{
  "num_hidden_layers": 10,
  "hidden_size": 512,
  "n_experts": 32,
  "experts_per_token": 1,
  "d_expert": 160,
  "d_shared_expert": 576,
  "hidden_act": "swiglu",
  "moe_layers": [2, 3, 4, 5, 6, 7, 8, 9],
  "router_score": "softmax",
  "normalize_top_k": false,
  "routed_scale": 5.66,
  "balance_loss": 0.00342,
  "balance_bias": false,
  "router_z_loss": 0.001,
  "router_bias": true,
  "init_std_router": 0.0159,
  "lr_router": 0.00139,
  "vocab_size": 32000,
  "norm": "rmsnorm",
  "norm_eps": 1e-06,
  "tie_word_embeddings": true,
  "optimizer": "muon_variant",
  "learning_rate": 0.0153,
  "beta1": 0.9,
  "batch_tokens": 131072,
  "max_seq_len": 1024,
  "train_tokens": 506200000,
  "max_steps": 3862,
  "dataset": "wikipedia_en"
}
Below are experts of layer 4 (counted from 0) of a mixture-of-experts language model. Rows are named router (the router's row for the expert) and show model dimensions 384-511. Each number is 500 + 50 x the weight over its row's rms, rounded and kept within 0 to 999. Numbers have three digits each.
Before each expert's rows: a language model's description of what the expert responds to. This comes from a sample of Wikipedia text that the model never trained on.

# expert 27
Articles and adjectives opening a noun phrase after the, of or with, such as a, an, other, same, new, and most common.
router:502424601541492555437571471522447477530432576526559542539510523485419544558430407552441471493539562483518640464566515549429452552465575541492544461440463479419523486511520513447516546495420525561461505520511447502541585482466447528516488571424572586470562607431499554467460521529521446595483435522487573534466458494535486433496427377544390476503519514387529469479455588510430500510595

# expert 18
Word-final s and plural endings like -es, -ions, -ations, -ers, and possessive 's, as in Leaves, sandbags, Zemun's.
router:476492467489524484490583538514463531524569537474393482522510482539467471482426535457524389501486481461478478448539515528488444565423445514473601412547470431425552429562466555432420512498363429426465570359541493444625507628547496495497456581458531533523474478460509475584511573477494497557544553481435471478484460467638510490544477471581499459424412485420493491492515525486525570491513

# expert 11
Country, state and region names after a comma or in, as in places and birthplaces: South Australia, West Germany, Kerala, Greece.
router:425472504535490438508551392460477470581474531516465476576533500522460564514499409502404460443552542420418493523491488454520468502490518499476543446495497437462486489499493521455494518537575563481504488427565482486523491515531495337575482575471521507478505513478586572475497582533395456548512588462503543530551482458543560479506492484582459457580491489528507549469457439556427545427567

# expert 30
Capitalized words within titles and institution names, especially New in The New York Times, Best, Award, Cup, League and Film.
router:448585647541416477508531544411428477596462448494478427601536445546572548524521495508407457472470511486454592583510514565599479503384470577459511502489547497446501515488460545531506538567475518467499482488498483482506559516488524445530452498434526549501494511476569540446454551494559498578525568509487507383502533417512494538500476504515449486520439508445511513449414529528444471512478

# expert 8
Line breaks after section headings, article titles or sentence ends before a new section; also sport words like football, basketball, tennis.
router:408438548415509540511548414416501547511464457546435460572526482463560514497496454567502450417421530457459496429507541467493455572512450571471623448516455458497520457531449506424498603598517520430448618449517501431537573624553491471536467547452603508464530530408539573503510559556446490504574505426419592464459472460617589424465435524513433486488498568437511515473452484516526630409555

# expert 3
Nouns naming a group, work or venue after descriptive modifiers, such as punk rock band, music video, stadium; also table bars after years.
router:491519494501501436463515516433482525532515493487441492490548453626455505529448459444516471509520475510502547518543474483510466601427477568497520418469466430570485433587519537506447580537532543537468524431513468415542448526560412363503491533478552538395470528508449544444472470452469494508471500408502605467445436452558512421521524420535346459453508516470489516386495423597559490449571

# expert 25
Single letters and short fragments inside names and rare words, e.g. "Armisen", "Alexandru", "Mercantile", "Ginsberg".
router:520457538507512551531532403457547552529430507464394564484492425450540424466504468533539484482428638522488442513508527524464531507555535537515539504506440507499514495476483496501527525477466484498494446471519494457479551505520364408487495512540546667489526555514513496480552435480528462480519516491494479532496458516519476485488505469552506580491366476550526559376438437480472576456545

# expert 23
Forms of be and have, plus that, which, as, he, usually after a subject or comma: It was, This is, of which.
router:455471525453472610407524461440463530553482552556515505583499465541436518540477478509533443504530478504409525396485523544434498564549552538459531479446450556466546443586459516498458428510475546397508469566479496452568503527550553415572485509421525510395488565493597502491476573479524494513451564416485479511405423510501396474469499409570504484477403506520501572408484502523481587461485

# expert 7
Word-initial prefix pieces like re, un, dis, non, pro, inter, plus opening quotation marks and hyphens, e.g. "disconnect", "unicorns", "problematic".
router:441547497519520483512504448404444492553461514551431468540431460499487514396495473510486565439527477538508489480549490506529442503424532553489546421459468489458476487435477548511498462513417592358467533530527489551525548445516506535584563541494547517443572465418586554474481517555512485557498485463445500466463462462552502479487453447520480502462480486464522491479457460560521554484560

# expert 17
Leading hyphens of list items and infobox field names and colons, such as Location:, Scientific classification, Genus, Coordinates, Party:.
router:464464472561549436465477477440429570545465488457430463549469410540538595564447469574476395418512550584506563579572531552411501537368471561489479460479448406501563476486425544465376574564458500578430522477484398476541556552539518566537509438526579546467567538561567487472491539515414386554502594430455551438556443365516435521419442532528457446517524476405512513514480499565491559477493

# expert 12
Colons after a team name in football scorer lines, such as Roma: Carnevale 10'; also bars, commas and dashes closing names in lists and tables.
router:464489469484570506517537492490552508561433523562463508655570444519525531563399488543490486459495488490482523512554480518515477528491528583435577431544493497494544352503437558440355530568428497409491506481599466409477547524565454490544375521459520474441499565496562508530448504538511509556472518516462578491446487500576485539444548459541432425533437433518500553461455464588531539502466

# expert 1
The preposition on (also upon, onto, On) before dates, places and objects, plus the after of, in or to, e.g. "on February 10".
router:491484497516546373460559467449508548505476522584487392520527492512535505535506465524482470457536527538435492455509514594549479573407529502518464435562434506476483496556454571513487543505563533433411538513480502552527541497469464526561494494448585475472537393479507510529494475499496509527505543484489574456429525497538423551479415422528531460479417355418489539475481448558593576509450

# expert 15
The word of in titles such as king of and Knights of; colons after Authority in species entries; line breaks and assorted math pieces.
router:412506482540499537495526445448484492531460486541374516635532497486506535551403483548511479462515515499437511443541540513557452606527528578446538413532438440508512333483492544379352474567436484379490547488510490441500529553545440524526433568417490512439486525508516501551465536509495523489513510461489556483427432484555506509561529481541402389469438451464472566456451425592527508554473

# expert 14
Sentence-final periods and closing == of section headings such as ==History==, ==Publications==, plus ")." and "." endings.
router:464523514479528601470482549518536516515444521579492494562556549509524471436561521549524517537485508417501539487431461538515451573491515516389626453435436482467507481578460526537466491567441472461497540474543440459582495537597464428554441525425467428508540580401539567486465546497490481489536483452403481521539511376526555469480412567567528424536521502499576485541490417526460511493546

# expert 31
Main verbs after to, was or a subject pronoun, such as took, moved, returned, make, wrote, often followed by out or up.
router:467429499533500523427493509552532538516411539414542513503426529566484548503523465555469497414544500498513520447531576516463439586483540506486552444401485438440506474475442588471476454512473552500501525531468491494595501486547433481521466503510538550431584549449447547419483511511492431530476549476469555579414453481536452489454470417569362422493452397514525498539467480572490553459529

# expert 13
The word of after nouns, and nouns like years, time, part, century, age before of, e.g. "Over the years", "out of five".
router:490487540570475483444459543458433514515392558435495529517518506519440571505391433521461513469524531475466504404390477501474506575489520562463662477411493500550513523499461603466524514501498555530374521518550432494593552489493516471526514514482521621512485497500488581465440544502384494501479492557434591464474411453504547460535420433513463448503528454313463488507492504546469554557614

# expert 19
Nouns for family, jobs and offices, usually after his or her, such as wife, father, secretary, president, plus career and death.
router:448443571604577554441470514414509502485412526456493467549437532534455592536480409571484445405465591482525527427471536482510428614459467513513607497470497504382537426515525559385495515457458610555440564604519481509527462471472432497560500515468542638485559486539522554425450511486446455566505517458497502499598383479562568454467482481507450466429514482457447533467448444506468546507535

# expert 9
Opening parentheses before abbreviations, glosses, dates or loan notes, such as (FSO), (loan), (1972–1996); also quotes, dashes and slashes.
router:505499516630514498482540408460491476506475539588415513551537511461506471444533426480526493475419521474429515487453502483524486549510463534513645420487482465538491419520365549403410495542403481423476485522551482526595561575566475506510379509439518519494545583500577516546499566545492515550531474405490629552457512466457483444462436535502456565516505513556544494426409565498564488471497

# expert 16
Bare number pieces joined to other digits or symbols: coordinate minutes and seconds, score ranges, track lengths, e.g. "43°06′", "4:47".
router:520498537498508529533641407515472532579501488449418427518494454609462547531442477489505465483416529461500570517546527558472486565471580472478576428437433567525501426526394552470447549475533546452447548430543486545661567503487512362523423507418553514488537554455570508421433552546507464512562576460508613553477463478533445430474461502487440492531460524457567443498520413618496501522499

# expert 28
The words and, or, nor, & and list commas joining words or phrases, e.g. "analyse, understand, and think", "fresh and brackish".
router:443470497460521508565549432392461589534495569566408544525483463508514563523483470505508489462522511524427541457541509518539484570448602548535585482483461483443533501529454488456465521577421598425479504500571450487460506498574438452551465597444539472452491445508597580506433529437498499529558634431506572523430472497525507468534476460549440439481506524480509513481449471446527526425560

# expert 22
Adverb endings and linking or hedging words like but, not, than, also, including, more, e.g. "Alternatively", "mostly", "At least".
router:517479530431564487430509389507480515482527509499477583504467467551378570564457501538528476475544475475488527468496567514489457568400597521442505406364385559410472466504489523571495555506444503472496443484479477460451568502527506497545439472470519539454494570513500503467521561499475509481467605518489563571448452490521528512452504428548469439532491547455497501451463438574455510475569

# expert 6
Column bars in numeric Wikipedia tables of sports results, climate data and squad statistics, plus header dividers like ---|--- and numbered entries such as 0; and 5;.
router:470508472590602499526541513468462584663452499537519436616583466477531500507379514497509502474444473438430530493521584516481518553502530530460511389471482428514534432549526643527454552565462427499422478466487416501542565560522472469529433534489542481495507505485567504470529532540510469516491557451530476450463462461522526563554480519486500483500535487560484442417455429553531492446526

# expert 21
The first cell after a row-opening bar in tables, such as positions FW, MF, DF, results Win or Loss, years and numbers.
router:463468506503488473528563434487516487555446541561467526608539447510507569539374497522462486470472527473451544447542549568548409555511513574470552415517488488501559347455462509407377495585419487439474539445555490458526532553508431547537429499417564582462491503499510499555470569498508524548519528455452624480439505423569509520518536438550452403493471494458475519443472485585572489507506

# expert 24
Middle pieces of non-English names, often accented letters like ö, é, ü, ă, as in Z-ve-zda, Rä-ty, Ta-chi-bana, and in taxon author names.
router:473506558514532579571577554470586515481503523400440496542447455574512497482464510533488438488479646516521497422512540504533495528562541443446462493476427524549614447521372528554576470527467564471518544428543467500485451483496508498513498518530494525451512524403518423402495520555478472519529578441501523466495483381516500419480479515522545410444504500497520483476500517500585484518509

# expert 4
Month names, day numbers and years in dates, plus before, after, until and clause-ending commas, e.g. "24 April 2004", "a year before".
router:486540491517529537455526496481577540529407456572504475570459514518461536491456468553497447430403405500520553475414514470542435534462575499536625436518456492499481444464381555530414568540465569519507488494511438544477503561546559464548429511441552496443527519534568515498458579496459507495569536450442554419552501410525406375508466426492475462513396453516517494521419453615565508508537

# expert 20
Prepositions following a verb or noun and before a noun phrase, such as comes from, in, at, for, with, between, into.
router:449483499533552483413549486548496567497477546443489514582489467575471581447491521623517449480564498494506527418522582518526449517456580511426531541435466526451538476505467551437417500521493577524469516567541516455477480562513462559549474548451538502462523597507577605497408546495441518508499462477427614486420527501498418432456386448511506471511434383552457497481456425509430515466517

# expert 0
Single capitals and capitalized starts (A, I, The, B) after bars, colons or periods, plus mid-word t, as in Retrospec-t, Aspec-t, bas-t-ard.
router:480510458495632504501434483558448508551474445582422425580546502519458515592519436548506477540555569503496509522503498533463498532451493530513559385451477473438575514490423554443448465530435433422569515550514455479592479491583435461475465624497556524447571442479511484504565561508519502565563581528519432552423519474552452447434442524563473544447474501537463511512514392533509528440585

# expert 26
Personal first names and the first piece of surnames in prose and tables, such as John, Henry, Edward, Glyn Johns, Aaron West.
router:436510629503523435475544421455541458551409521517485424582509483522456587508517426521441430471463486516396539520548524480554445556501478450435459422490459521408540502452485553468388550522381556488490532432515512467515428575520435419544464485514525492401498490528570513524503567531418428597564639457433579562529469425582505502462472455524393451530440496492507454461431459569462530469486

# expert 29
Raw byte pieces of Chinese, Japanese and Thai characters in names within parentheses or tables; also table pipes and line breaks.
router:441546561538586460524532506489502508510404479533524394567556472511471498543482446534534458470452480552531515502466501624484392555495518544473507439489497476474544361547448539447440518570435496549466510434569501534563536600534529521533422534479513534458491549477515541491472554526537529567462451488523561532491422493530505464443485495518450462491422506505522435431489450524453538501512

# expert 10
Unit abbreviations after numbers in infobox specs, such as ft, m, kg, km, cm, plus plain numbers in statistics tables.
router:398510452626534572427500559440499514545527490472527363552577514531554521504470501476510464467485531469508504429528515563568439524481541560494549421418473505439465389493514600413462529545411440491443504527462490471581457527505410518554512613514575556510568484493559501448426497481543470519480503483484596435437511453571494492541407523534485481541483487404544451419513493555516516532469

# expert 2
First piece of uncommon names and nouns in tables, lists and prose, plus numerals, such as Qui(noa), Stamp, Pont(ic), Arden(nes), 10.
router:492510499553553487515575458517515506546505541522412474637508428505540535578326514503483433464476505534461506471569524491556429602500506581516558409519456506467521313458425563388397524569363464381491513449537497431517531555494397558471399541427494545459502514498503519584465556507456557573536536456456604464452458485556536512493521498495445418504464535487511540442496462547485548507515

# expert 5
Word pieces inside or ending a word, especially after re- or a hyphen, such as re-ign-ed, tranship-ment, rebuff-ed, Dr-if-field.
router:530379541497560430525542497476470532494455512507503464540418498582512462557414464627462479464496587478500489452609485532498491500491507483510496509488483556590629479462479500381516513579486539531458555455565420411552569528483379527563555546450539623463572662360467528518461497487557443517545568520483506445583472450545487417479474436466585426440485417521482569429504562543472545501507